From a checkpoint of a small mixture-of-experts model trained on Wikipedia.
Size: vocabulary 16384, 55.9M parameters.
Experts: 16 experts in each of 11 layers, a softmax router.
Training: a variant of Muon for the experts, 516M tokens.
Below are experts of layer 8 (counted from 0) of a mixture-of-experts language model. Rows are named router (the router's row for the expert), up (a neuron's input weights, with its number) and show model dimensions 128-191. Each number is 128 + 24 x the weight over its row's rms, rounded and kept within 0 to 255. Numbers have three digits each.
After each expert's rows: "mostly gets" lists some tokens that are sent to it at least half of the time. This comes from a sample of Wikipedia text that the model never trained on.

# expert 13
router:141119142165097127184146106140095171112128121139153138102153120176159141110118160089128116132129071116105120124090091164155169146112103113134127104094148127126133097160163177133126116128102129
up7:135136135119122105156111103148180094166158163105131145137134152173121105125100106128115117119154123073140159132139168136130088097120142145118142113134130126160140131110155146171154118165138126
up8:161108106115088095190129095125064100129121118101121066126144150106150122121120122110098153106147122085126140144101179103127174145132100073093142156067111142153130153179120150114111126126139127
up9:151126112146078147111110135104139089151135110105160108109145128111138102166129117136121135102137123113055181113171117134112166159100102075130186081093142159154142110134134181136127117147140097
up10:124101153130136107146157116135175138158105142140148102147141133118123165194124104113124134120120107085108124100092112123187116142138121131139151137131084149099124114115156158160120118135103124
up11:132136148130124135168134114105121123098109090027126155111130049155148110147139139116128122131117123144124134149152056169133127115127107057132116135117157136147125157128088134126127158138153161
up12:128132152142149139123103110121136114167115101124142148112128119136134098125155131135138159139114086111089102108148113107158152094154129168121116099052138151097126091126100120097137123117100147
up13:155153156100095140133141137112144107119158180161099132170126139160122130092071169142126114149140117104110121126102130139140093136102102135117123141150118121132107153155144101106127146099125113
up14:142124169173120158152108075151117137157137120088181066099101131092110131173145165135118172132128101125123174140072151161111119130138128146158153098143104091148143135111151134120097111133135180
up15:123096152152107128140131141170100119116135075133115124114175138115139138116102122135089090115121112146109137142116129103129133181138138116122163135130119142133092114119124130103110134126137108
up16:119116107143130123126138141148140162139134146082144142132124186140162108161137156115127117162109107103125117085113154128137132139111109135175117154114149129132116162132125090057155125102133106
up17:131138128132091119110158121087126108102150142117125163142132117137112132143074112109130111133098124130125126100080143097172120127138143104170137124132115165140132164122121133121121128108113115
up18:093104142134109143117124143161177118109190142139133149164104121159136118111116198131132135142167161133143070140130133141118081112133132128104160160111127155091114124118132131098161112168112146
up19:143109143088140122128142132111064105145135174119137138122116113117128160148122106139108168087164112158097138145106121144133151121118133137131118103110122139176102134141130134104096163099063140
up20:129122143143150111121109124178170081106105113128151076140136173105118144121095128094134137146107127126142153109138125126158163128081098100121127087125112120164112153153117133148111186085132111
up21:115163170145122153113141103130091148149075083161196143098152112138156138120132127139111124132116114161105168094100123157166137121115122104096142105119149145130141090123121140131121119128160113
mostly gets: " Z", " Ch", "°N", "″N", " We", " ch"

# expert 15
router:131141128068158143103122136143126135112174126132123128122126116076113104125135121155117157105112160176128104136137143102129120089128151117140094136120125167135101142072149102135126134148129110
up0:134098144109079131078159129176111141080122141108147123132150114098127100130107105111070167117164126168128103129130139117116124094141145141096140137100110105115157142154185126143084084165129104
up1:106084109110138089144110114138090112075123119138109113145132097109148117112124107116133110113159123110119127118150110108141143139143105179141110121115119159136125151094163138122136150124120123
up2:158106121129081149094152147121110163153149165119124147096150155126120113127151106086106120084116116142146124123111115193126101108143139128147119107129148170135091114129143139123144132161130128
up3:132139119129153112124168155105155121121145129122119087143135136139147143178089185146130173062110117151113173125147137106116131182124125126128131099157147134142096110140083163111166121153137136
up4:122111133136127104120114116130100088120112119151121121169148105102122105145096139132187118126161161152108165164118147116121133114100120125137156129147117102149146122099134132151138127107131138
up5:113145128083116138160138137128132129114128144167108088080094151136143103134121130170173100094130126114133160154079114117102104109126123118108112134108099126148112146129132126105151167154125108
up6:163176139111133132100076125117123115142164077169129129097152148102091118072085186134124080131142129141106127173154138133135143137137134098152130107099115152113117105133111125147123156108168110
up7:112108156120132099124165152119152116175156169139167119158091080130150137136150158104155101148108158132133123148092151142131147113150124104092147114147148136126149144102165136129121135104120125
up8:137137134119118133156084146164134131108125110150129117127115076156123098118144141147134130133090116158130131111114121106126114129135087147125106085074117144142116145098134120080101147160140142
up9:144098164104100121125168147127178124093087137163159131132125106132140101109165115135133137132089097136145129106135121127154129154095146132142124137114071145130156083147065103131109109131098110
up10:123183172131150132119169120130120102105130092129132111083150147125074112124133125113120075140170137101200130121107149156101107120145133136118136143152121168120129145122136108094137080095150110
up11:072122082110128172110143139097131122114099088124159158176158113118157103114117162115123156128122128095061153127146158138123110114128123111137123114136084136117130110092131143133143167134134083
up12:150111165183162174122134163106138126111101117149143113132123121120093132096150131142123150080121096138114139132124161130137152147142111088165164133161142135127141151128154141098146165150125136
up13:167211140150153132143107138150146156117094130078150175108158089112112071108102117138118139132149110150094139119134139151136113093120118117116156151177086164102124104090140134113121146119140119
up14:104142103107116170123134117115122148132077105112141054166138158136162144137196147097141140130124087139086164146062155123132159085146117123119121117104107110100145151127126168121129158132131134
mostly gets: "″N", " Total", "198", " Votes", "202", "190"

# expert 3
router:105155171135113097145107083114156177160123103093123119144169121145105131152132138099141151110119103109106176115134099094170122143129142146120125155143124116148144127161152169135109143117155128
up7:117129130150113129146117121141152153122136167071137115149088101188163134077122105153134136131129131124096172137138123123144137103108138124153145122108118137139064113097125136157138132137095156
up8:105110131177133132137141114148123149178143089119114150119127141197124131123119133138111091140100158106136121175173096114145099118122160152159128137144099152142123070141137094118162129159138138
up9:132156137127096142153124163134111174110124085123111122110116120148108105076119113157094127165102150142100117110112129126088116116126161104112143139141122094063104121136128150127180135130095112
up10:180154137117082107153100133115140169155114120160120135126148134152126110133143097085176162131155137128117135162131107099140118141142162088087126130121139102120123152122144150119125096124158132
up11:140139132135107111140114112139161148143162138139146106095134147097140100118114107127129152141093098122131114136149140096091130131093099134167137127140083095107109177139112154127157099165059131
up12:107132104096107145119137110142130131107170179090144095133160125072094128173128083089156145141093109164114149101155119164132118134151111122171141139143139126162126162171154126128175131163147158
up13:065144143145103117133095166094163161117136099108118151125145137108088136159103140122110150125163125143095143111103109098139132123139161124155123139114143126130109157149153125136099145090119204
up14:122130164150144104139131129131117110114132133133126127164149153135124127160120117103159099124112109099122180118140153124151140145115105106113185114119129138077105114115118155086125136132164141
up15:060077116164142099084152127143147111090142111118105157130206132138110120173133115120091165185127142102138109077087086104146157096138116131121134095111090126115149167113116146109085156143124118
up16:131138106123134135097076104143182125075141107143155146147148134158146097182108167128179162178148133146078088113114167125131105160110116127104139128136118153143138138099125122144110115137107132
up17:101114158130098134155123161130126083146113105185143115098167115141128145158085163145158186078122109085120128111100149112128154135118097148103125111166125089095110137172152147107085117134122116
up18:094130161121136114148144114142130137086141102125138150205131109159125096164098127159131153129082130129100132117099148146138134099158141137172130063176121115152130136107105137093105120163080149
up19:127137102123157111127135108139136133095136117148130085124138095129101114113098129122108156103112109113104116100168120135133143109122146121108134138151108127154158150163096125114129150107153116
up20:122154134087143100174129141136146121107111107097116162106122121125082117116185083152163193132090167115127129214156103159095061130153122146140158124129095156113161098119145133102153115099131154
up21:102111180108157116106123133131147126117106112127112158161147124090151143118120126159129146106117155102069159096122154136158117156165169134110101156158152148099146135110070156151102119123134113
mostly gets: "featuring", " mm", " Mc", " CHN", " ARG", " ITA"

# expert 9
router:143124136134124171165124136170135092150123124154139119147118131128112140148129120150123176148147154107135116144139126118085151149133149102127111122087153125119162139066136093120109125115162112
up7:136154112182111147116119107135155141118141172078135139141128127090116157167120124125141135161092116094141130105106134077130152160131110160113084124097144156133127135119165130149143115139133143
up8:097131173143115143092164090096138128138106070118117149116138094152119129138122151133135159139124079153107125086104099096112140115128119075094172142135161140085137172096156066118118184136158068
up9:147132157127146132184164095118125109150154146131138122142149128171148131123132114132086168099080095115089143127105117154150169103114110140146167143103160104124107089122093121139129135079150119
up10:116110117171110113106119146185123107159093170101095133164178124097122132128074108124151122121095107122124110083172172149174149122154106173096158075121109114115145164144134125128144114112070178
up11:139151147129127163119111150121130109136141133157127112126164133175157121096141165112093112113142172162158123097164135117146152146124130087130139096128108114121148158115118131156115118128136144
up12:148140119128141186154137117114122177123108105155107143103145116088100143131135139114118115095163130079089108156114096152136152095155109181114135151139105102162109143150104102078156111106120138
up13:143142133088149146133137094126164110076093107132141116153116132123103099103138133109146119087144141082091133110106143122136173130142112114108085135133185136150131087146147089119089128152147068
up14:145095119217116125152137143109130140129115104158143107112103151103084148116134158117098139138100154112071118124093137098124149117133127148160108130157120128135106155138126140099152086141125124
up15:128153132154101075124131129110117111140112103140147123138096137119152131109119159138099145123125090115121121141135117118147125153163125105176140105141121124146124129123158117105113137133152128
up16:126115162111168126100117131146091101145113132184113139140122141154117109146142132143116145137098059116060167124129132087143115096149143101128127133131097104093148152142098109125122135129106103
up17:101135132152062152093149076172134108128137076135144144107116176111145141139168101103154137144133137119124117136142118129138173141134079131149124117157097098111170134094170152121132151152108114
up18:143149113093095108113129131154135110120195176163105116149094134120088138151094073112166124162147127153112095110105138119093092060143114129141091129124126113134076087124121154116107178139150100
up19:136144135130131114108157151190177137120148059127122134161132146118139087141112141103129165108137167138115130122160123129141160088137116154135139103137109127132126148174109145133161112122099099
up20:135115114104099149087116130155157153146142121081148104164170133116165151114104128100147157132140108091112147113127122110113130163151094133144107149109120127107159118093093076132183139154127093
up21:134112152115171107127124137136146100130142161128155136132137123123148165126136159128114133135122119109118149133100127121151100121116125161104084106141171157127098175159141112102123099072148154
mostly gets: " However", "—", " (", "(", " =\n\n", "born"

# expert 2
router:142111096103144149119142121168144104102087150139131127152102145123122133098107094147115130145118132131145100131093105165083126136124158114144118102109128124153123145134081124125150125133123173
up7:133149127145132140098172146153103072113124126130111135122165127107139134091163132156139133150157107126127127125168116114125161176155117117184123103153114160131130148146111123104219131159064090
up8:118142129137145123130163120159149087107147117168143120138100160153132124115081165151107109092124123111105118078156174137109093113122111139144129127159138134121122114128116135106157145128176165
up9:151119137158159150154118153148096138121094159106115116137091158140149113150156123133091207136117098119134114100109102102155154134122128115109115118122123141088146142077141200121134112134131158
up10:122128146142144164140114116165123119166114116156110120101137149126112126119128104117088108113152120083153139181099150150104112120154148105129097096118114130115100107146094152109104142118152124
up11:110138110120075159126155103195112120163141126106149166067147129107128118083066089115164134122122113128123155107090105092075121080158132148148086124122073121131135167115114129124157130076121145
up12:122132134155123107124105078116118152132107139157121123116123127149091144142146149186113133132122154117124142078123124117122141114145128133163141110121144144140095120122090129123146118121124164
up13:138105130118126159117132083139131119138117105172111108159143111122143095111087108115095064160100120105113143149118145159144136131136123139093163166123102130117115120150110098133130121138130146
up14:076135186089126108148128140117118121135124123170123124164138164068189104144109120181116114149106114128129142140118149096080120126140152136130107089092122138093115106143119121131127095162134102
up15:068145112146101152134166103134161108169131111155121132143119107087151130080135069130109144149082068175098161104103076147121107147120113165103144140146128125145130080093118108148165113115149130
up16:125157099124126114151120100111125104127094162143151119170122114121140139107162099123140156120086123077126111118127075082131133115131143151142111119147117141132152081070141134133147179185145120
up17:094108123130123138124129104108141146133122122133168114158085111113128135085126120096147134094139151113081143139117125124154137122141124091134163151124132097098083139140140089130144126113096184
up18:072135098125152154151135119156127124099099112069103125136094137122147101112107160069141146115145067080121095121179148173080103163145110117118127115123126117165131122150152154124121137081126105
up19:111123112128102127152149120105111093091145148117150159127113135112088105112119101107129170145115089115174136100154115091142112107122144126141116142130111120127101117177088147141138122170139161
up20:123138142177086170149153130139096145169123150126121144101129151145125111091126140098135119142134146143146123100160142095114133127176122141133142157120096131101101143158094137100132085086141136
up21:149131152082046117098151105125123097128143142136146137122133139132150157158154143089180109162132127152151073102102151145113129121109125141151141091101149129159105151104124145075118125145138156
mostly gets: "During", " During", "At", " On", " At", " Despite"

# expert 5
router:110102117139128110115113120126135137113132150116143144110118129133159094166181161132158163129149160079134120083066068135158168146118101134165125134106107107118135123091161088158128096171144126
up7:139110100123140151144122078147109141164105125137128161111102159131132142157132087149095131093121162110131127094134124092134124134115101108132092105133101109106141148180111131147163150124078106
up8:128146135114141116142156118160102139102124103124134170143118082133127100101126141122132104140144173121122155123117129119134089089107076123154169152163095116148125148096127140134167123165155147
up9:164056133134140144139135095134128126116166139086075123114130088144151137054125147142131124162154107118161103083112082158145138143108105109112132133106161142126144142122126099115120106147136145
up10:146143137175100128154118115132142099101121146083114082144142183144121166130123115107141156094089118123139110105120098138144124155111134176099144134105123118105124119099160133075145178113143093
up11:111118105145130113162114118157140154149089095086185153145145106104061133160104122094142128129136161144113146135081089150136127120141110114120149160113080109122105142100162149161094080108147158
up12:139123151125079080117120121128158099139096135128113132133143148127139131132137149119106105135128112132111089072158067091129159106121079135160149095133107126136153154165132164142121132144141128
up13:075184126116145152147111126120144186106151119084094164146107087095098129148106129071132137103167126168124148128140128132158112115165143107111145163122117133091161120137165134141135167133115108
up14:110123164158101107103101128151126092140113129173148158142133150146090101123117132159120130161112133111118150103127142108080099122145126142138123094106151107110145131125087102130127120169117105
up15:130150134135154176079103154129136154145157125101166140157131135127116150175153128112108116113137127119137124104157142144167140178140168089152138165098095083102125153108137112120117099114154156
up16:148082108130152155178115081115137125108139090127093108132103133118154147107133122146129111156128134122133122070153157163121130129089107167136172149130095088107101142109148124122114103147125200
up17:086138140124085133125145104155154177104134107149127110116100165091111101142126118123149114172119117101096137138112110159139154067137122130140155114088175120124095121169132148134167148161167155
up18:127130119096109151141118094161136068076114132093133142073061143123103143104122168149149142143101119147135113129116113179103107116134105133152134110149132165126171110152112131175164117172117135
up19:135159152109097129107140128124119131154136130120095109139109126119123137092138128151165116128106137158131148131108140125142165107140098140105179126119154105102120119147160116110132134154144120
up20:113126124148136155145123115101144099154122134135137163149131106123093109107121107169115119160127119116139101130116112170187136099132095134171112128091148129128144102132149148085130116131149161
up21:154144154197137138135093096137128169086151126115116099185099104158141132140144148157158128134122140109130145084138165096150121128161119155121142093116110141126147110153156081117134122130054151
mostly gets: " \"", " en", " “", "==\n", " par", " Steve"

# expert 11
router:116121109076164104107158122116153155137139137116081159108136097164129126096137143129106127147106134118128188119128118130117157103111142151097141134095116104138090142174143143140084109139111109
up7:107138124115114084078109157156167115114115101088163075130115133109122138123141123127128170152080177099169168134142114144122153126172168145112149091151146148146123111117136111124147079115120131
up8:137132180088146177114124099150140164162118136132158168125129133160116117088141153078119127190101097118128105138109154175165163082126162147140133081134133122119136092109122136089145114097112181
up9:148146095082112123088104142170164192185170103136153128111162108161114139133104151099156160152140129136137114129170136111145131137183117145103134166112112137174126093134138112113141130109137147
up10:105118147091128150124145126108127174177130128084122163088149114123101113091125127117112097126125137108122175125114099134097116119070126158173122114110111106120154126124094120137070120118156130
up11:124142166127129123127121140162126154123159133131136135155140143155107151118124087151100114131120136151147149119127107125171127105148075106160117103112092099154108118127131133150132103116085148
up12:127085143152107085129121147120133148140088140100131126112166141135125130123167134137137107149121129177132181137135140067075140121093126128128137105114117123115078122122114116110107140150130138
up13:119142142139136092159151076142146104165134095151119164147100103112104130075106147161070121148077144147106125149103120098127128139116141133069111146141086165164159126148171116144126130137129138
up14:144147128095169129124148032162131122108132168153134140133092119115122124120131164115116158129108136130144154159157119115120165140131128169094147102154078141112130084124100136145107119093158123
up15:124105142170159154127145154102149086117125163089107155139178123111138102109095110105091154107126128165097168139143095141118179149126113158115100125126123169109104128122083134130112133102119109
up16:138161124107135141175128136119132091157118145114136093089120148109152144116096162133168163140117095129127064139095136139146138149090093147077098077081143114121121153148141147183117107074146106
up17:150150124093174114131130115139132099111142137147127122151139152132171124131179195145104128128112124079133135118138132135102124153090128113141147115160085122122148140105109138131120107096121119
up18:078111113118129170118151111168131160155154112128143111117147134139163105093095143125102162117140117099132171126103171140101159086118137147151144129096089097099136120188166144110134141108145084
up19:077081109107149135091118135069192100158110143163102145099118132137119117123120167115125154132151118141087151144089103133139154131140084150147122133083120097106147158160122118099121139113124125
up20:122126186076119141105166168106121181169125118127112139123155106142103119090142108153133122123113168146160154068131145122103107113139123138106116128080101156138140154153094128151112106133108141
up21:141170162137136145103111141108194149150160109126173122143131126131116156145122128085168131140130101118115124120117110146110096102143116121122134104106120146105138146081188132140095093148136162
mostly gets: " Air", " military", " Army", " People's", " Great", " Marine"

# expert 7
router:165178150144137130201125073149126118099089126132129111155148191112103116142102109129152096115128117131136124175175129090155127143148112140112127133094154116139097107203116140106163151095131146
up7:161111137143124144130089094111132125116096116140128109104105117169120084069152088104116116128112111124169129129099119110122102141115113148109132139078130112166123114130107130116111136144079128
up8:100138120138142131105112089120167145103117117175168087133080113096090137085104156118116129112121136118140156089115117134121127114144128122116145147132124110100128134104159111118130153129130125
up9:148103142058135099117204115121180107168124153130111117134182138143094077116098157154145139134165109125117120150127112095138127150132114146131120133106161162130156140156140131122102129168154126
up10:151142109141116128162137129125145170079145119168118140126104141152085101137116132124096178117083120108129123093142115117134145173162141150119136117095154147125073135148129172120149150111155115
up11:173192132138104153107117132123155117171121085121133122112123135100130122148111110155143106128122171140138129142159129141105117133158090129124136126129112156126156112124126137120129121169156176
up12:121110148144105123090114190132100099130160132080116120154102121138123125140172102124162173124136090173151104161110132173131132131155131150089173130121119088109139077131127145100139128178132170
up13:125121145169115133131148094112181117068132145125115144152162138112128102158115135105149121114121113128157112104118134116172144129078116161115171130137132136120103119181118147142121121150114139
up14:152130145120167161082134163176110150110153156138138077145155142109098132120153098110104087141132155170149102107145144090080115115105180089127164122108131114186176098153118141118140117139141131
up15:114112077122087170113095112124102104139111113105138145130090177164131142128109098154117113158127142120133074119147124075138162109161140156144117125081073160090136107139126101194149135147134144
up16:139143144115182179134150119136139201153143096102104120101136106141130137093138147161076123133126108122111149141170164166124143118145114077126128087104134169133097122123116142128090149145170118
up17:141150121135122092120117151100096096116126181154138087130084152098115169157131124136147102137154116136115144152132159121118129102145136144143182108138188146141152078158121115116138118119102153
up18:120140121127118169121099135076113149111115121083146117149146175148128152134129116087127164160124100105138182149132136072140090141119125154146119147152086096141164127191161141102120154135142145
up19:180141127113086154123122171161165123100114150120117136117143182129105106155096076112168114130154136115130103069179127126128137126137106095152130095165162192149114099126130118119109119146127140
up20:156115136154123137163123123110119180166134103090110089135114113132120127127137128118098131126120117150126117133113143112113134129149144111133120112135164103108123107110160146074154132085104139
up21:132148126102140128106204119118127138120097114146127147140150173133121108096129144117113143136111096126094151119079096129153132108127172133149137133105118121122162132120134117122101146127134108
mostly gets: " John", " James", " York", " George", " William", " California"

# expert 12
router:120110120106139193082133171106118061204120129127110153156143091108138127133145138107127105127146162125116151106153140134102105147144137141152145105142134149131170178131106132119111090107154145
up0:136121111127139140108156149128121114131177141138154161142124160144119118129143130156121128123110103157121136127109115146163139121125094123089154131121116138118124121098162104158100111051121127
up1:117102098157062148145102104148112151129157103127132171149154094097162134132133090088124162096144114133120160110175124142091135124124129133120117164153113172110146138106102155142110116144127138
up2:146089103171101154143162152080164127163162122106101137143136127155083114103172109134101141152102145157094120111124121113119140094154136166104101119098122140152143100143120101173132136094075079
up3:141151097128112124159112155147131141109138117154115157123151160140128154166148154119097150140137131146115122101109077150122142111147063165131139132117111123121166144114123127117152122110173113
up4:126132165095118135122099155157167107131130101134154152098171135118067192152138168113128123129131135150136138122117155138135108076151106125125127140084083100120135119145118120109128130089098123
up5:153149122146102153143138153117114123149152112080117132092111125109143128117138109115142118139128177174120110123111113160100108088125127123143128127126168112125145124139113112091099102143084107
up6:092125134167139150106156065138112155164171109161122136124106115132121137126125144159134147177144161145113094118119151160092139117163104135101130152096149105121135130090114129118160036103142136
up7:148112171084117133118154132111154099170132074123119122110085126133138090147135124094131161116138156149139111124117096104142135126120122139153170148149118163133112158148127130129127110114097132
up8:135116186118185129074095133147085126161099132137104117168136153130135092109176128080141072129148144138132105121148110123139122154094112111124133115103109115102124128129131081145129153160101133
up9:141151108097114161050120141128134096154175146123130146152123156132149128091141132149132126148163110113144124110124183123138093153128142139164192093164135114095084117120130147104110102096101112
up10:095129151107108128143145147161129079122141109116149125122107129112125104098113174139112086123115107127147137173110109131138152140164120179118129131166148115103129126137112129133162139125102149
up11:086151121109092116115139184131137130150140123116126127102141154129127135120164097120131135121147125144142113126115151150125138098165109132128088106121104099128138161082161137097121105087119157
up12:140108115168102111134121150121125167129162129136120182114099101119157091143125137122144138141158119156090166138135131120084123152141115141119113066132144115141142192117139106104100118103151131
up13:149146146155180133117137118089176157164107107152147153079144159115114148129179129115102149141159103140108164113113151163098085136151096088131125156109126077120133165135122118103129144131156095
up14:076079086129099107127122147155168131138100142105126179143115139082132159134158145135152151131111120150120107130134142130135148111117094138150126141114067125153152166087107168153129154101158129
mostly gets: "198", "190", "202", "197", "188", "196"

# expert 10
router:104148119203119112108079119113129115113134127090150158146117188112168108158109128123127131120134102131140125089129127084162130088126093154125124119162101131119129138173141110137188141089135138
up7:138135129152142101120129057151123130130121116129126091149150114157128175163117171132103122138115114089139156124107134102141109123153071117151169091124103149115132110156123123104089126086145145
up8:120149144132101122131121074104152156116158127089112140115092172130159136140125175132133162089118129129099144099140140100165110155135137164122149120137167136121103200127131129114110123111122131
up9:131109158121169127102131119132088147125123063127163169090103163117137120109093094140123156174112151147124129149150137125147080119142089150158145129106141123129105131150109093194118078081143137
up10:159136112155073128120109113145143114129133118128147092118144154095146139143159190101114097164105167139134111126138092139131117097129114108155115125115135130131120159185145127158157169122145134
up11:156150107155091126130131152115159135183146120134130121122122150131119096151118138151120130158142153099112143146088132126143127101114138124131161149143063087121135117100128103099130150136149148
up12:148087138121095141140105124111114155123149128120112150116120111116115110133139141092119099159161130138104147116127113134156134070131130140132132148106126114122117135106166124141150109109150110
up13:110104139158090143122097125094102084151136123082101139172136114117146180106116169127151140162148155130140110158106085115092143133172113143140114135095120122143094164147103089137142127124081171
up14:127118130155097146118146081106110138149110110089133115111121133109162135131120156124122118143146132145101094128129120083127095148106111112156146096147102125121150164101159122140151170105092119
up15:151160111128099092167163109139113165134122123107087160126158137102153148100101155127151109124140102146098133118164134105133131147153120165123103116135110119072070123113160132099152133155146112
up16:120127156178121109091136134120110139110070147102124115150118173142143141131192160148133153123111173144113128128119125124106115087111142129182160110110097121140144084107093123122151140116112157
up17:122120149107111091133140110109125159128115093122137168088168132150151068130127102141125157123159146127134129138151112121111136104121106182095132127164075134129115127199189135128106127144139140
up18:152132095151136079164090133147098134104142126120116167143111146121115103096118137154155139099134137121065143123135158118144119121159137124099152085137143132112125141130101108113137077113108136
up19:094127110153128136137100146108125100150110091111148145163113138109117128132122155116157085132109088104144145109141117119158118116141102143074161074134127166090133095135095143082158102130148143
up20:144125136154118161164107129169092134124151110180123101137109100128112082143164175124103142148144152100100124081126136127154111131145137124112127109157138094102156102109146107118146115130105143
up21:135125113153126106101117145127110134138147099078096141119131134076108135142147118124120140129131175130101160149127100123126108133129106107083147142131111150144119114153151113141093124109058147
mostly gets: " his", " their", " her", " him", " its", " went"

# expert 4
router:130116113110127140099140132145116154157158132122116134131123078142140142100097111078087133123111146142126159141134159165094150131115159116120143119166140109130113150146136172145099118140125129
up7:114159089121125119154102129082139143120160099144114142091131109133142117114133147090095120138149089131088156115128080149150134132112150134140126078129129119109159113123127118097103130143140181
up8:147126135118086104170135130169119092123139100125122116162106127111109094138124117121108167151115181196120142116124138123072125148110168095161179105119124139156183152145096151140111093119130149
up9:114169128105095100147093117168123123125119115084144108162087122103113154095131139162135138140102122118153125097108130111137105140125091139113105185136128147146170170157142137150111154135101141
up10:132127130118108145137110139146139148088093162126110059158113117102135161095160161143083148092125095155135117096091142144113092107135155135073110132121108118121145091099115115113143170071114091
up11:132149122126131104150111116145138132118176157123181136145115127106143136151142126172160179154169130136122098117134166168100130105118122108149137124109152123093110150114147161127118078127099155
up12:153124140106126138115095117145101158123145153154161145127176157139124125093132104085091133153101164169136113133104070097096122072124149138132127107168155153176114111135140115079114108159132157
up13:128110136168144143152098137136167120147105107118144124111147096135134163128117100184154115174144130143144172123092148141106141119146098058169136088135128108192138116101105132122132144126095146
up14:107113114132098109136094117141109166123135100163119130145143147118126130077144095127137123134059146152120146122129147137103106096085139124118111108092076098115122113127145131106108117161123159
up15:110129144084116123157121141121158127135153077129140118152116086135103109120134118120168094142107115096152148102144129070106157132108089149151145109142106104113122106097198138135103141120129148
up16:146113109138152124146135097123112146129127122132160164088150110121094093132123125147105110134142127143138153108139133185162135160108127145113117101122091107159174112120166111158102156119133139
up17:123105137106126123126100088166134132092137140160167115143151112092127103143110148167085116146142173092128169128134121136093089132112185101095140100125135152176067156131170106118174153117123159
up18:095137140175092133106150127092123109141116144128125138116126144123144137102113139113105141132119101143179116103142142143121122136142124140146135096119157123155160115079120130125118165129116155
up19:101124163141123122123096119126099129174115122115124167123156178119118140137095113102136136165088115105137131117094117105141118132125102157153153108202106112158075163077128141085173105129129075
up20:130127169157109161156158117108136150152136168136122110141059159119168098105151140132147063132107115177097068152171122159164101116131092150141179121137135093137089151104128139139086124136099126
up21:157131151119132126120143142100095106152111121122136136077156163112049099096106101117126188153107101146105129141119128158132116115124082134119150101101184103174129140124115143123128121110124182
mostly gets: "š", "ö", "ı", "č", "ș", " en"

# expert 14
router:125127135129114074111113135108150152090124117135124117115114140086099129143130125146131116130109166088159131168113109128085126115121129155113139153137134063098087121155106114147140144142146127
up7:133135140125111103160107133135172113124128118122149120123156100126104124148175121091138166121113140123088073166103091127114097111132092125100117136130091139133146108102142107119169158122127126
up8:133173128115145125109143103124100149101127092150184139146123131127142132151141127128146139110118148131120148141112132123126141119144136120151129132114157145119156073156109134083132163098157088
up9:125136153150130114156145121122116134114095104096150114122154154120145138135135126159144111183125148165155121149105118123142151098125119137121153145159062077134104116128105105138146096096071139
up10:142147126120155126112149108124075134140124095131142143098107117164098162115096108102067118122100109095144089111082166138143100142130129134140145099147123113137095076150156096133138134119125141
up11:123109143113137121146134144153170147156106078101152095118140170126115090082148132130092142197166142158132137135109128100111139128145111113167133128121122103123146095122157131130102136129111124
up12:123115119126146112163105144149140151144137168150125103097138129112119071108145121117131161118110125118149106154135109147123123092185113179145155094148145127144127143120165129096162156124113086
up13:101164126119141128155085150119163166120152154123092106101117129113147146104177170146122122145133116130105139076106157119118114119125120117132173064165109114106119103114119136145123125156124144
up14:108170126109168123084152100115141113160101106116129066116125146120143134076104137121116177107146110167104124184139126116093150135159110144053101135152094107131116139105110102058137127155138094
up15:135103137135110119114105163148126058132096119109127135189167126189101111112125148143100084160113129153123141085140148082150106118107100137089135150108086120114150116110136135161148135070131106
up16:132152156146120128168115113163096120092084115139128105155127096102128129156140135128070098100129138143166143173113129147133134106194132102110152118101048145082119171137110129154138125102144150
up17:100154156129089115096122059149139097179115126095129147100105142076125082107119150170128112113139097182141156139081116147122151136151127107100102119149139111114133151068125116087135117167138157
up18:123099143151147134129109101100132112094138087133178069115142176092153148138176107115142119121111105146090160108119101154108115101145142142138129087153102132065148098119146165106135107095157194
up19:113165183141103111114125079118102120139105145133097124128134157144113112111121156130112168115194129131134143095097120138129086144134117126136138078142117096121147140127166149107118157118134186
up20:125119168121131146099121113155170177145097155069135126118136132113155123148147138094127127156115135088067089111121126066150128111100094146161169172090093130145130117101099112098101129145155152
up21:130121124169132083129085139176111148120173129151151142135114152118126190103124151149129162098137108105101163121148165166101112130146159134090091141124056158118132127195087161156121088095131113
mostly gets: " son", " father", " President", " daughter", " brother", " Succeeded"